Weights of a small mixture-of-experts language model, trained from scratch on English Wikipedia.
Size: vocabulary 19604, 62.6M parameters.
Experts: a softmax router, a shared expert of 256 neurons.
Training: a variant of Muon for the experts, 4982 steps.
Below are experts of layer 2 (counted from 0) of a mixture-of-experts language model. Rows are named router (the router's row for the expert), up (a neuron's input weights, with its number), down (a neuron's output weights, with its number) and show model dimensions 256-319. Each number is 128 + 32 x the weight over its row's rms, rounded and kept within 0 to 255.
After each expert's rows: "mostly gets" lists some tokens that are sent to it at least half of the time. This comes from a sample of Wikipedia text that the model never trained on.

# expert 5
router [124 109 132 117  74  99  68  93  94 136 171 134 152 170  89  98 146 115 125 140 159 174 211  92 119 155 149  93 146 119 131 159  91 151 160 117 110 186 138 153 112 135 117 177  93  88 140 104 118 140  19  86 142 142  87 166 137 130 167  66 123  93 130 167]
up0 [ 59 125 143 197  92 151 194 156 132 151 142 201 116  89 151 140 162 159 143 131 188 172 115  98  81 142  87  94 111 116 154 126 122 106 116 136 179 113  81 168  74 111 118 116 117  58 154 110 127 130 109 190 138 104 131 150  78 162  70 163 138 129  86 123]
down0 [153 132 118  85 115 157 147 164 123  95 131 108 113 101 153 108 155 179 169 115 124 119 173  17  83  80 110 107 186  82 151  74  76 112  97 134 180 154 169  93 106 151 115 154 141 171 115 120 152 115 144 120 139  76 134 118 113 183 135  72  88 158 140 117]
up1 [179 127 159 179 163 120 105  91 137 133  94 146  21 131 138  73 108  90 145 196 153 175 151  88 151 131 102 144 155  97  61 168 178 143 133  55 174  99 138 124 121 158  68 123  65  95 116  66 144 135 154 113 158  72 104 120 129 167 200 128 161  71 118 152]
down1 [110 103 151 109 117 102 125 199 149  78 143  78 160 125 195 106  87 158 115 125 177 145 171 108 125 124 143 164 117 139 126 130 134 137 124 181 151 134 147 148 125 157 197 117 124  89 110 133 104 161 131 118  81 171 174 119 139 136 138 101 195 106 153 135]
up2 [ 71 156 115 120 118 106  93 122 128 117 119 199 164 146 112 106 113  98 160 139 107 122 168  92  53 146 173 174 143  95 146 185 134 182 133 147 153 114 171 115 151 167 132 160 142  34 186 108 116 147 156 118  76 138 115 148  96 197 104 135 121 130 121 133]
down2 [131 155 134 154 157  96 166 112 163 180 106 180 138 116 198 138 157 157 117 115 163 161  98 113 130  94 145 101 168 140  66 148 166  51 115 113 143  97 140 168 139 166 116 101 130 169  95 106  98 152 107 139 131  69 135 163 138  79 142 142 186 107 167 160]
up3 [122  85 120 132 127 134  70  81 146 136 104  90 120 140 167  90 151 124 169 172 147 153 151  85 125 158  85 102 120 130 127 150  79 132 130 141 134  83 140 129 115 168 158 125 102  93 115 169 107 100 116  84 110  84 128 114 171 158 154 148 156 109 116  73]
down3 [122 159 143  67  81  92 153 128 165 133 129 109 135 138 131 158 141 136 142 152  86 100  80 199 183 114 183 153 112 136 165 114  94 110 170 127 156 164 178 156 127  99  98 153 153 133 106 154 144 133 136 135 117 115 140 152 114 182 100 122  29  85  83 121]
up4 [112  65 100 180  96 134 107  93 168  81  90 163 120 115 101 131  91 103  49 205 120 137 142  66  79 156 125 124  94 139 176 112 110  99 121 124 128 123 149 106 150 116 234 152  82 108 160  90 100 142 100 119 128 152 195 169  94 156 165 100 123  94 121 157]
down4 [106 107 124 140 147 193 200 126 124 110 171 133 212 139  81 114 155 151 164 142 139 150 217 114 101 157 143 199 107 127 114 128 159 117 142 111 125  99  78 112 135 155 123  33 156 148 148 131  99 141 126 140 126 100 138 125 123 131 135 134 103 117 153  79]
up5 [ 78  86 148 171  79 100  92  72 109 132 122 148 143  96 122  87  93  84  89 124 127 118 197 132  91 140 173 152 116 139  46 175 111 200 160 115 108 133 118 128  94 149 156 163 147  88 208 120 111 156 137 111 139 112 154  75 180 130 210 100  99 102 112 129]
down5 [ 73  93  97 139 184 102 136 140 130 140 115 133 140 146 145 107 151 104 124  67  86  84 164 149  75 113 123 127 141  78 181 147 159 161 132 141 143 111 114 148 161 137 148  76 129 122 160 128 116  88 120 103 162 115 106 118 112 112 115 174  57 108 131 112]
up6 [134 100 147 168 103 112  69 128 148 112 188  98 152 125 124  99 151 160 143 159 116 174 115  82 125 126 161 141  37 169 100 129 118 116 154 138 111 133 162 140 133 160 141 114 110 126 219 154 101 105  90  95  93  91 126 121 168 161 181  97 121 120  99 137]
down6 [148 136 112 138  89 225 132  94 144 127 114 178 135 123 165 129  92 134 105 126 138 115 171 123 140 176 196 100 141 153 110 121 124 135 163 149  83 100  92 139 133 121  99  71 118  66 125 167 142 168 137 142 106 120 114 102  84 147 103 116 197 146  57 140]
up7 [120  86 117  98 137 150 109  72 123 145 122 123 120 132 152 133 157 124 128 142 148 127 141  97  76 167 163 159 169 105 132 153 100 161 168 143 144 199  74 158 121 142 106 152 119  76 159 126 115 117 184 148 134 159 177  93 138 144 158 152 171 130 149 114]
down7 [142 148  94  99  77 135  71 120 159  88  74 152  87 121 141 109 134 128 126 138  90 101  86 138 150  98  93 125 101 109 122 128  91  91 148 142 119  74 102  99 120 161 127 110 159 120 153 121 113 217 149  95 149 103  76 104 122 132 118  91 143 141 142 127]
mostly gets: "Best ", "Top ", "Notes ", "Number ", "Note", "Episode"

# expert 21
router [125 111 152 112  93  82 118 118  89 112 118 145  74 103 119 126 127 102 143 147 118 160 160  95 120 141 200  72 171 103 127 160  91 149 190 130 109 172 125 144 120 175 123 146 120 113 173  96 104 159  78  94 152 163 135 138 153 144 171 171 138 101 121 155]
up0 [157  83 128 129 123 150  73 136 123 100 132  48 144  95 108 103 127 151 157 130 182 111 141 124 115  96  92 107 173 153 147 163  61 157  53 167 101 111 145 193 174 171 120 193 116  92 109 117  87 167 135  89 126 124 125 173  99  82 180 131 135 126 125 137]
down0 [126 164 102 127 168  82 158 113 101 122  88  76  84 165 121 110 173 103 106 213 153 138 152 100 198  80 128 124 153 111 153 134 156 101 125 176 153 163 141 209 100  71 127 107 140 169 139 153 166 134 117 114 107  74 114 104 143 121  67 123  63 122 155 138]
up1 [144 179 149  95 127  61 165  94 107 123 158 128 127 161 117 138  94  96 108 149 141 173 164 149 117 150 124 147 105  97 127  96  81 118  99 132  85 113 120 130 111 195 132 193  84 104 117 115  65 160 192  35 156 129 122 139 143 156 214 174 134 107 140 131]
down1 [134 145  97 182 120 139 176  98 112 162 129 164 100 119 149 152  85  78  91  95 160 159  69 138 111 125 120  97 165  88 150  96  90 133 123 116 147  86 108 115 120 137 128 163 126  69 120 186 179 119 155 176 154 129 127 132 126 160 111 128 136 151 176  93]
up2 [146  89  97 164 168  86 119 105 144 153  82 150 133 153 116 106 132  69  94 141 221 156 135 150 128 128  84 129 117  95 125 131  83 153 121 126 185  90 120 124  75 182 128 147 125 134 161 125  73 120  96  83 138 116  89  66 120 136 112 168  95  78  60 138]
down2 [ 58 118 108 119 126 151 139 195 133  91 117 156  99 109 166 130  53 129 155 138 147  37  30 135 162 103 138 108 215  97 164 183 150 135  97  59 200  68 132 185 113  73 121 139 121 103 171 200 150 147 110  93 119  96  95 178 147 119 183 167 138 167  74 158]
up3 [229  87 145 123 125  95 138 108 145 147 130 126 134  79 109 146  89  60 124 195 127 136 149 123 111 194 140 139  79 124 117  96 128  91  85 168 100 115 108 138 109 157 155 101 124 149 132 139 151  95  91  84 157  92 168 128 141 108 166 140 117 149 163  93]
down3 [106 116 121 147 176 133 174 153 170 120  85  59  91 173 128 109  75 129 150 113 123 140 155  95  97 117 161 184 118 174 144 147  77 146 132 159 118  83 101  99 159 161  98  19 141 155 104 154 177 115 137 114 101 140 107 127 145  73 104 138 109  95 122 121]
up4 [128 125 146  76 193  81 120  84  74 170 139 135 167  84 115 164 102 120  98 143 111 104 165 122  96  92 159  65 143 115 142 128 122  62 128 110  90  97 120 174 126 120 127 168 160 129 191  98 115 169  67  59 152 164 146 170 180  49 207  88 150 108 160  98]
down4 [164 145 128  76 186 157  99 193 104 145 134 197 116 178 139 135  74 145 136 132 123  87 104  88 100 142  60 179 118 123 123  89 159 122 130 102 175 135 141 175 150 124 150  94 133 164 111 132  74 159 155 150  85 149 188 113 158 175 131 159 161 137 128 131]
up5 [158 135  72 116  90 180  74 161 169 120 171 125 141 133 154 128 107  99 132 122 132 119 148 178 120 172 131 137 133 147  70 149  94 136 143 151 112 125 109 188 161 176 110 106  84  92 140 113 171 132 120 173 129 130 139 132 104 129 148 179 140 186 116 102]
down5 [114 175 101 137 145 108  72 145 124 138 126 123 134 118  86  80  96 152  81 131 133 154 128 146 130 141  63 162 144  91  92 135 150 155 126 127 112 145 154 102 153  85 146  67 132 135 163 165  79 149  96 191  96 159 159 126  86 181 117 169 181 123 181  93]
up6 [135 160 144  81 133 158 129 114 164 139  79 176  87 111 103 148  85  92 157 121 161 128 192 131  61 143 142 187 114 143 116 135 113 124 107 161 105 122 105  87 135  98 123 176 118  26 185 121 130 162 175  96 142 102 122 116 126 158 131 153 179 115 158  80]
down6 [104 104 137 118 165 147 137 106 132 130 159 106 176  83 103 131 164 142 107 151 125 109 103 149 169 106 126 103  83  80 120 104 109  91  95  86 113 169 135 122  79 170 132 134 140 168 104 109 108 115  92 152 127 115 135 146 134 134 164 118 164 109 142 154]
up7 [117 156 173 166 147 114  76 115 138  78 119 131  73 109 124 153  68 130 122 159 117 178 127 114 135 202 184 110  95 140 123 151 118  98 148 152 115 156  61 121  95 127 145  89 183 104 137 110  95 134 146 113 129 135  71 161 110 153 179 118 187  83 130  62]
down7 [136 102 120 141 141 146 117 126 100 203 128 130 112 104  70 145 134 137 112  97  74  52 132 125 147  62  74  54 116 136 140 116 131 117  95 127 127 160 117 159 142 182 126  89 103  99  63 179 177 126 152 105 160 106  77 100 100 132  55 128  72 149  83 114]
mostly gets: "″", "City", "County", "York", "city", "guitar"

# expert 14
router [104  98 110 118  82 125  99 115 142 130 193 179  61 147 111 133 101 126 151 146 145 179 144 127  70 157 224  78 105 116 130 161 100 134 192 129 105 123 144 149 128 167 139 155 122 104 164 110 111 148  95  99 163  93  80  70 153 120 205  79 114 133 123 139]
up0 [135 157 126 175 108  79 125 146  78 139 122  78 105 125 153  85 151 160 153 131  96 148 149  93 104 121 144 131  37 110 161  99 166 129 137 143 128  78 171 114 139 154 106 147 130 139 109  92 130 163 138 133 165 153 106 140 188 135 200  66  94 141 136 151]
down0 [136 136  59 107 143  57 128  83 188 191 138 154 114 133 172 111 128 123 193 154 171 192 110 118 137 148 142 116 123 105 198 122 147 124 122 131 149 167 155 128 121  80 136 107 167 165 147 119  88 123 169 103 123  59 141 112  74 169 125 168 158 115 116  56]
up1 [140 152 120 170 129 110 145  97 124 127 107 191 137 139 108 125 128 100 143 176 116 111  96 158  68 109 126 128 132 157 133 108  95 124 206 150 108 103 111 149 108 153 109 140  80  36 111 126 155 201 146  46 172 154 159 119 120 158 149 160 167 130 131  69]
down1 [ 83  78 115 137 113 130 163 151  64 108 138 164 159 150 103 108 221 109 128 120 101 107 102 186 171 113 153  80  95 135 180  97 126 155 167 153 106 162 115 113 106  96 154  80 114 139 118 103 187 142  95 133 118 107 115 131 139 174 132 114 126  85  82 128]
up2 [151 141 133 113 186 145 120  70 109 149 116 118 136 102  96 124 128 103 168 103 177 158 130 138  99 160 105  56 144 129  80 166 159 209 129 138 116  86 114 148 202 163 143 153 144  76 140 122 168 197 167 158 173 190  92 111 153 176 106 122  76  86  88 106]
down2 [ 62 104 128 143 110 117  96 123 167 108 135 103 163  67 119 106 117 222 117 105 134 140 150 222 116 109 181 177 154 110 192  80 128 121 132 172 144 104 132 153 172 175 110 191 103 140 103 140 118  98 169 128 158 125 228 171 104 124 144 106  95 175 146 151]
up3 [142  94 170 172 122 141 114 117 141 138 172 118 132  51 117 121 160 119 171 123 111 133 129 161  50 130 113 112 104  95 104 113 139 129  62 118  71 141 151 109 104 109 134  56  70  84 120  98 119 124 165 121 154 116 104 131 133 147  80 161 162 144  96  81]
down3 [118 135 108 140 157 195 108  90 153 143 131  98 140 117  78 146  89 179 167 158 114  97 102 162  99 135 168 170 152 147 104 138 161 137  93 122 149  78  77  87 114 152  82  57 114 113  60 124  97 206 139 132 130 104 173 109  97 104 126 159  60 127 163 152]
up4 [141 150 161 123 154 167 149  54 115 130 107 126 123 171 110  76 145 126 165 147 163 216 133  50  93 145 142 126 144 101 137 158  92 124  89 159 168 197 116 184 103 208 120  93 151  70 119  92 112 137 120  82 138  89 215 103 183 155 109 147 133  85 100 128]
down4 [169 124 185 114 179  79 144 166 166 143 150 138 167 157 143 153 103 149 165 102 139 115 141  38 166 126  87 138 149  91 160 128  61 150 135 129 125 108 102 150 114 140 106 156 136 125 186 125 131 114 107 161 134 188 136 169 122 156 136 145 114 146 161 103]
up5 [179  99 145 126  83 145 102 159 128 111  99 131 138 185 139 149 187 140 135 186 135 133 130 115 116 156 151 119 121 122 107 140 116 167 141 135 133 110 151 132  80 157  67 155 106 173  53 127 117 112 131  56 137 160 141  67 156 207 125 148 166  95 134 106]
down5 [114 198 110 169 141 154 140 102 122 128  96 144 132 182  95 169 124 104 196 187 121  84  76 164 156 112  80 155 127 131 146 127 128 128 120 157  49 135 149 139 122 131  92 104 152 130 169 139 127  94 117 181 104 156 126 178 177 131 159 109 119 159 156 133]
up6 [134 109 127 149 142 129 144 111 171 125 142 131 131 178 121  68 112 147 122 102 153 120  67 124 107 130 117  83  90  97 128 162 147 155  83  87  85 139 123 109  64 152 181 128 105  97  79  80 123 163 124 108 135 113 106 134 145 192 126 148 110 135 149  98]
down6 [125 154 122 156 167 172  67 162 164 142 144 135 172 120  86 121 112 100 162 109 100 142 109 141  88 122 149 190 115 145 161 118 150  94 154 132 133  37 106 147 138  67 159 147 142 124 196 136 115  87  48  78 105 145 118 132 161  87 113 101 154 128 157 132]
up7 [138 139 116 121  67 117  90 144 117 110 176 137  92 134  85 128 143 123 106 100 145 199 172 138 171 169 127 124  35  98  95 131 138 147 120 180 148 132 141 115 136 181 143 107 137 138 117 101  59 137 120 115 137 122  76 162 111 152 130 164 133  85  75 148]
down7 [103 127 107 137  95  87  85 136 166 132 115  96 137 129 164  96 109 129 191 168 131 115 122 108 157 135 123  65 128  66 152 130 131  99 160 166  64 134  96 120  53  81 169  88 174 127 127 111 116 107  71  94 113 111 113 117  83 140 127 123 187 115 174  99]
mostly gets: "or ", "curr", "current ", "É", "her ", "ever "

# expert 53
router [119  77 122 112 104 131 136  78  82 122 149 163  85 146 145  99 116  95 138 147 134 194 163  90  69 135 126 116 109 107 108 140 137 189 172 141 108 155 126 146 116 160 137 144 116 112 124 114 107 169 114  86 162  41 115 161 121 181 179 176 133 117 140 145]
up0 [123 162  91 175 149 154 107 121 133 144 126  83 123 123 147  85 108 104 170  94 162 163 114 165 145 153 150  71 147 124  93 145 103 149 181  87 117 160 166 108  81 164 129 125 133 105  83 146 145 120  49 157 165 120 114 142 139 115 176  92 195 142 145 132]
down0 [164 207 131 120 128 169 137 127  99  81 180 125 173 141 123 145 132 106  79 120 118  89 128 121 115 154 169 107 146 134 162  54 135 169 120 112 114  63 148 134  48 193  88  93 141 116 141 111  95 144 123 100 158 124  60 103 164 142 120  63  98 112 142 139]
up1 [150 163 130 143 129 119  64 127 119  87 167 108 114 141 105 102 130 107 163 165 120 166 129 123 132 129 135 169 140 122  84 145 109 159 133 158 156 122  80 127 137 151 137 142 117  93 145  99  64 151 160  56 111 182 150 106 184 168 173 138 165  94 165 150]
down1 [144  85 121  86 169 152 170 148 168 149 112 128 135 113 110 122 115 125  78  83 135  88 157  90 175 156 139 169 155 195 111 173  96  91 133 150 128 170 145 170 118 114  59 172 120 186 101 164 119  94  69 125 112 117 188 131 108 177 105  88 118 108 156  99]
up2 [101 141 129 164 150  95  81 132 137 114 129 167 106 150  65 121 110 141  79 160 164 141 140  71  71 147 128 109 131  86 100 141 150 127 145 120 105 148  65 120  70 148 143 169 129  66 196 100 117 157 158  96 181 166  99 113 144 115 169  96 150 107 119 156]
down2 [136 170 129  60  58 114 145 173 158 143  59 177  69 126 122  98 168 134 111  99 131 140 167 136 150 167 170 183 146 144 106  78 110 121 193  42 143 129 167 161 133 146  94  42 180  47 123 151 182 159 123 156 118 100 139 114  58  90 166 109 143  77 131 136]
up3 [123  71 174 156 131 118 130 105  83 125 148 168 144 142  45  76 102 154 158 115 149 195 146 149 124 161 182 117 112 129  88 169 134 160 143 117 157  91  65  95 136 207 157 167  59 139  98  83  98  95 135 117 172 120 200  95 208 161 134 115 152 121 138 126]
down3 [124 132 101 146 124 179 144 100 135 191 151 128 163 151  52 101 136 156  79  90 188 125 150 121 124 155 154  98 155 128  89 108 149  73 129 129  69 109  98 132 114 140 116  76  96  97 154 160  84 142 162 134  97 136 121 141 161 153 131 109 149 139  86 125]
up4 [149 106 118 181  89 104 164 111 108  60  76 205 134 142 107 117 100 151 121 134 141 129 144 121  95 132 119 179  98 133 124 159 135 184 103  88  97 159  88 161 120 157 103 145  67  85 111 165 107 163 142 154 172 158 160 129 151 167 109  66 116  98 169 141]
down4 [172 163 114 108  64  85 131 121 130 114  99 107 129 147 186 149 105 149  97 156 141  90 125  69 126  58 124 162 145 154 102  88 134 128 131 128 113  58 126 105 160 135 143  92 162  78 165 128 130 115 122 143 171 215 170 107 164 182 119 159  85 110 175  75]
up5 [171 141 104 122 139  92 126 144 145 146 150 149 105  84  78  88  85  88 110 128 187 161  24 106 173 132 150 120 143 122 142 136  86 102 111  84 141 115 130 133  80 170 198  97 151 108 152 120 118 135 125  89 143 146 142 127 114 174  93 115 118 132 127 101]
down5 [117 128 123  92 163  97 158 141 110 170 118 154 143  49 114 139 134 169 142 125 107 116  97  99 159 155 110 145 130 171  74 132 202 117 114 149  82 128 175 109 127 106 104 133 132  95 106 119 105  76 104 158  71 118 139 189 129 129 170 114 137  60  65 105]
up6 [135 129 192 123 123 131 158 127  69 154 132 175 148 134 103 147 157 130 142 207 130 166  94  56 107 190 154  94 124  88 121 169 165 155 163 144  43 134 152 109  34 142 121 114 119 143 152 117  61 134 111 103 102 198 131 191 125 113 124 119 129 130  87 131]
down6 [130 103 177 148 173 139  94 128 113 108  55 143 150 164 127 174 143 137 160 158 120  97 141  80 124 108 113 153 103  45 111  52 181  67  95 173  86 122 131  96 190 147 177 142 100 141 154 126 121 142 107 127 161 125 117 155 193 148  99 150  97 107  80 119]
up7 [174 137 116 139 193 116 133 108 131 134  83 178 109  91  95  97 147  81 132 152 202 169 182 123 132 139 152 162  89 128 113 106 106 119 143  90 125 154 113 159  86 127 109 109 107 149 129 130 168 162 127  87 117 119 113 110 100 167 102 106 161  73 131 155]
down7 [ 98 174  99  93 187 133 134  83  97  69 119 164 177  89  99 166  86 150 159 139 110 107 135 164 119 132 187 136 178 114 137  57 124 112  96 189 107 117 151 158 149  91 126  50 156 151 190 101 136 139 133 189 137 139 137 146 138  84 149 165 159 162 158  67]
mostly gets: "North ", "ass", "ob", "ib", "II", "ess"

# expert 37
router [160 114 143 127 115 125  75  77  85 134  93 136 160 121 226  84 127  79  91 131 139 148 191  77  75 185 177 129 122  98  93 156 106 147 232 141 119 141  97 127 125 141 129 166 101 134 178 113  89 132 100  72 150 156 129 173 117 157 154 145 154  96  84 195]
up0 [153 112 171 171  98  86  81 134  93 135 160 172 136 140 138  95 112 114 104 106 156 158 139 164  96 173 159 151  97 111  75 140 107 129  82 104 144 151 111  74  60 135 129 182 106 111 142 122 131 117  89  94 133 147 137 109  77  98 144 121 127 145  80 158]
down0 [129  98 166 154 144 116 178 133  62 152 139 141 151 189  92 147  93  99 102 180 119 119 122  96 158 152 145 129  75 163 136 106 131 154 118 146 120 165 143 103 164 116 116 150 176 107 126 126 153 118 115 121 229  97  98 145 176 161 146 170 192 115 141 118]
up1 [132 100 111 147  86 168 133 119 175 121 198  98 124 102 105 134  93 155 117 164 163 163  93 130 108 143 102  90 107  94 131  89  88 141 104  85 184 130 111 214 152 140 159  88  99 126 104 107 109 166  99 123 155 108 118  74 135  87 157 144 127 115  85  96]
down1 [102 167 145  82 119  87 103 111 109 132  83 202 159 137 133 141 164 143  97 159 138 156 118 115 110 196 122 190 179  83 108  89 112 107 152 131 152 107  82 104 129 111 132 121 119 114 189 124 111 108 137 124 165 132 153 156 146 128 152 106 111 119 123 142]
up2 [131 178 145  96 148 144 122 106 163 128 155 120 123 109 115  88 131 161 104 121 151 165 133 135 178 181 102  62 116 133  82  87 123 108 135 152 128 146 127 118 115  98 120  89 137  91 117  77 117 167 118 115 192  95 148 120 151  88 163  95 119  94 140  99]
down2 [127 180 124  90 177  91 132 100 135  94 127  97  39 142 119 139 117 152  78 142 156 152  95 148 173 143 174 133 172 101  95 125  95 111 135 117 139  86 137 102 141 112 136 117 111 165 179 183 173 168 172 141 170 193 125 147 147 147 141 133  56 157 171 115]
up3 [126 110 137 166 120  62 165  75 124  95 117 127 116 125 115 133 145 106 141 149  95 193  89  95 102 166 148 119 123 128  79 182 106 170 125  90 111 108 138 213  82 138 109 122 132 149 171 111 156 176 144 110 141 125  76 149 196 117 184  81 109 102 124  81]
down3 [101  81 109 133 149 119 138 173 207 132 120 150  90 154  88 104 154 115  92 148 131 165 105 140 133  56 141 128 196 153 109 132  71 156 154 139  85 161  91 125 135 106 101  86 165 157 143 118 134 206  75 115 136 108 127 112 148  84 111 158 134 107  73 135]
up4 [181 141  92 129  89  98 150  79 125  89 155 133 117 121 131 155 195 140 110 112 124 145  79 127  90 148 140 116  93 141 102 129 112 140  62 111  81 106 141 129  82 151 143 120 126 109 187 101 128 165 155 126 140  78 118 126 186 129 174 152 135  96 140 103]
down4 [171 152 145 114 116 174 101 121 182 134 161 103 174 105 117 135 122 133 177 144 126  61 165 127 155 110  72 135 127 178  79 163 164 148 125 113 133 145  96 162  92 166 131 161 194 155  76 184 168 120  82  98  73 113 137 101 144 120 151  88 135 101 102 194]
up5 [122 160 127 144 122  55 106  96  68 171 211 121 175 145 160 126 109 141 119 161 194 161 145 133  95 181 110  77  53 143 124  87 123 186 103 129 139  62 110 117 118 122  71 135 116 142 146 102  74 132 131  96 127 139 149 115  81 138 188  74 115 121 147 116]
down5 [120 100 153 110 123 126 158 113 146 108 183 157 160 150 116 169 150 121  44 114  94 124 128 151  60 164 160 173 177  49 136 112 155 145 106 145 106 147 168  90 131 168 140 118 110 128 109 129 107 129 123 194 114 103 114 155 139 133 133 147 118  99 136  85]
up6 [121 105 152 116 114 180  81 123  99 186 113 135 123 160 121 114 116  86 104 149 112 138 101 165 136 170 130  84 136 146  98 135  79 132  84 195  44 128  79 170  95 107 113 126 108 104 129 110 137 163 126 148 154  98  61 133 116 186 159  65 103  90 124  98]
down6 [117 165  66  50  86 111 126 113 134  93 121 193  80 115 141  80 168 147 114 141 141  74  87 127 117 123 103 145 120 121  92 127 120 166 131 123 153  73 170 128 157 118 192  74  97 116 112  85 107 126  86 109  79 132 168 102 116 125 123 138  89 165 101 140]
up7 [121  96  85 108 125 115  75  91 117  95 149 169 169 110  97 129 131 112  81 156 139 191  52 120 123  87 121 125 155 118 147  98  72 140 124  97 129 148  96 121 104 142 120 175 109 123 118 116 102 153  82 158 140  85  63  95 157 158 120  90 120 177 153 123]
down7 [133 157 136 154 108 241 157 163 135 160 139 120 103  96 141 121 127  94  97 110  91 101 109 153 107 119 145  85 145 130 132  87 107 136 124 143 127  75 153 108 112 113 131 142 182 158 201  83  78 178 137 123 139 130 107 101 121  74  97 123 132 143 142 130]
mostly gets: "il", "dis", "married ", "di", "Royal ", "international "

# expert 26
router [132 138 143 161  91 105  63  71  87  95 115 155  64  94 164 126 108 123 156 180 130 170 148  93 106 171 132 113 143  98  84 145  98 158 170 145  94 115 115 111 100 185  94  95 117 130 171 119 140 174  74  77 132 116  76 156 130 144 148 151 146 138  92 199]
up0 [135 175 131 142 122 107 101 128 111  49 156  98 133 169 137  89  73 138  93 204 151 106 152 126 129 118 151 138 107 109 154 137 127 167 156 129 141  96 103 105 113 145 146 117  87  29 151  84 115 147  89 106 161 107 127 149 163 143 162 159  97  72 131 101]
down0 [137 179 130 128  95  48 155 119 169 156 144 110 152 117  76 147 166 142 147  98  82 191  81  69 166 134 123 114 166 131 146  68 129  98 115 151 171 122 113 105 151 161 166  88 143 123 172 235 112 132 184 143 108 209 141  90 109 179 107 122  69 122 192  59]
up1 [125  95 120  87  75  77 195  36 127  77 167 156 155  93 113 101 134 143 125 168 157 178 177  79  93 166 173 108 138 113 108 124 123 220 131 111  83 131 119  79  87 185 146 116  91  65 169 120 141 197 120 155 155 108 124 130 160 115 148 138  98 137 129 119]
down1 [137 110  97 101 129 144 124 142 144  85 145  72 109 177 109 108 168 153 156 117 115  81 105 159  68 173 134 158 129 102 146 103  83 161 122 154 128 150 130 178 105  80 193  99 105 151 107 170 131 102 114 148 150 134 140 129  79 170 116  95 172 114 102 149]
up2 [111 174 147 109 100 149 171  94 150  81 162 187 150 108 136 135  96 141 147 143  56 108 138 130 131 175 162  80 165 108 136 203 140 123 108 168 121 154  84 133 150 148  95 110 173 142 114 102 124 101 146  66 139 123 128 117 122 207 145 157 103 129 113 116]
down2 [122  64 163 161 120 162 114 147 160 138 135 159 124 112 150 151 127  70 111 159 108 158 163 152 145 140 120 169  91 153  89 127 123 166 130 114 105 151 125 114 123 122 150 162  48 147 121  87 107 130 154  88 131 163 152  72  76  69 145 132  98 120  99  81]
up3 [172 109 158 157  93  80 180 118 165 128 134 177 141  66 141  94 101 105 168 133 134 169  86 137 106 113  99 121 113  94 102 124 127 203 133 139  98 156 108 132 140 205 169 188 103 131 133 127 144 145 172 111 128 105 127 190 159 181 136 160  93 136 103 110]
down3 [ 91 129  99  92 101 135  61  45 164 108 113 116 195 116 169 141 170 145 133 103 170 132 128 149 167 205 143 138 163 106 126  88  40 113 118 101 147 110 148 131 137 134 123 145 100 102  50 164 120  88 148 176 172  67 103 108  72 128 134  77 148  83 111  95]
up4 [100 150 133 188 144  79  82 101 137  86 141 186  98 136 136 126 122  84 142 124 152 122  95 135 187 139 161 113 131 145  71 149 128  68  68 122  84 109 138 153  94 154  86 139 138 112 102 170 127 155 127  95 152 109 135 163 165 139 146 163 131  41 122 122]
down4 [113 147 128 131 190 147 175 141 150 126  82 144 133 129  62 112 146 121 159 106 164 156  63 129 141  68 126 117  73 149 144 130 117 139 124 204 187 165 112 165 151 118 160  75 158 162 104 144 129 112 170  75 112 159  85 164 162 157  78 119 175  87 136 173]
up5 [167 157  94 160 159  83 158 178 103  57 135 148  75 153 115 143 152 158 160  96 150 168 157 117 129 107  85 174 106 100 138 156  74 135  71 173  66 128 153 149 136 146 125 167 110 119 159 115 165  75 152 140 151 119  99 110 146 121 123 147 123 124 136 164]
down5 [192 105 127 109 157 136 115 105  96 141 188 137 132 124 149 103 142 101 167 117 136 120 172 114 147 101 149  94 183 113 133  72 178  91  92 109  99  81 127 110  86  80  88 158 121 119 125 109 131 137 102 153 122 115 161 124 160  53 155 119 156 182 156 155]
up6 [ 98 109 136  86 165 124 112 100 126 155 133 141 168 123 159 107  88  64  92 148 153 117 114 118 117 128 132 126  82 130 138 134  96 150  97 124 125 151 135 110  82 140 187 181 139  99 122 159 115 132 190 135 162  65 140 100 188 153  96 162 150 116 127 107]
down6 [113 116 102 140 136 126  97 111 184 164 159 137 155 146 112 146 174 120 124 152 119 193 214 149 100 121 131 109  70  79 127 175 106 113 145 115 170 128 158 106 187 123  77 136 139 112 111 118  91  89 117 126 150 125  93 124 106 140 147 113 160 106  88 140]
up7 [146 141 133 145 118 170 126 145 137 115  98 128 125 150 146 136 114 133 125 127 157 181  76 151 123  97  54 106 176  56  99 133  95 120 123 163 136 111 158 169 101 133 215 140 143  83 101  84  82 119 104  52  70 148  71  95  87 127 138  92 191 130 122 155]
down7 [127 132 122  96 161 160  74 138 164 116 127  93 116 104  87  98 180 185 100 121 120  54 188 157 114 158 137 201  55 183  95  58 107 139 145 128 159  84  77 151 139 114  90 111  81 123 144 178 139 116  77 148 170 100 173 136 132 156 192 210 137  86 129 149]
mostly gets: "due ", "signed ", "started ", "founded ", "formed ", "ail"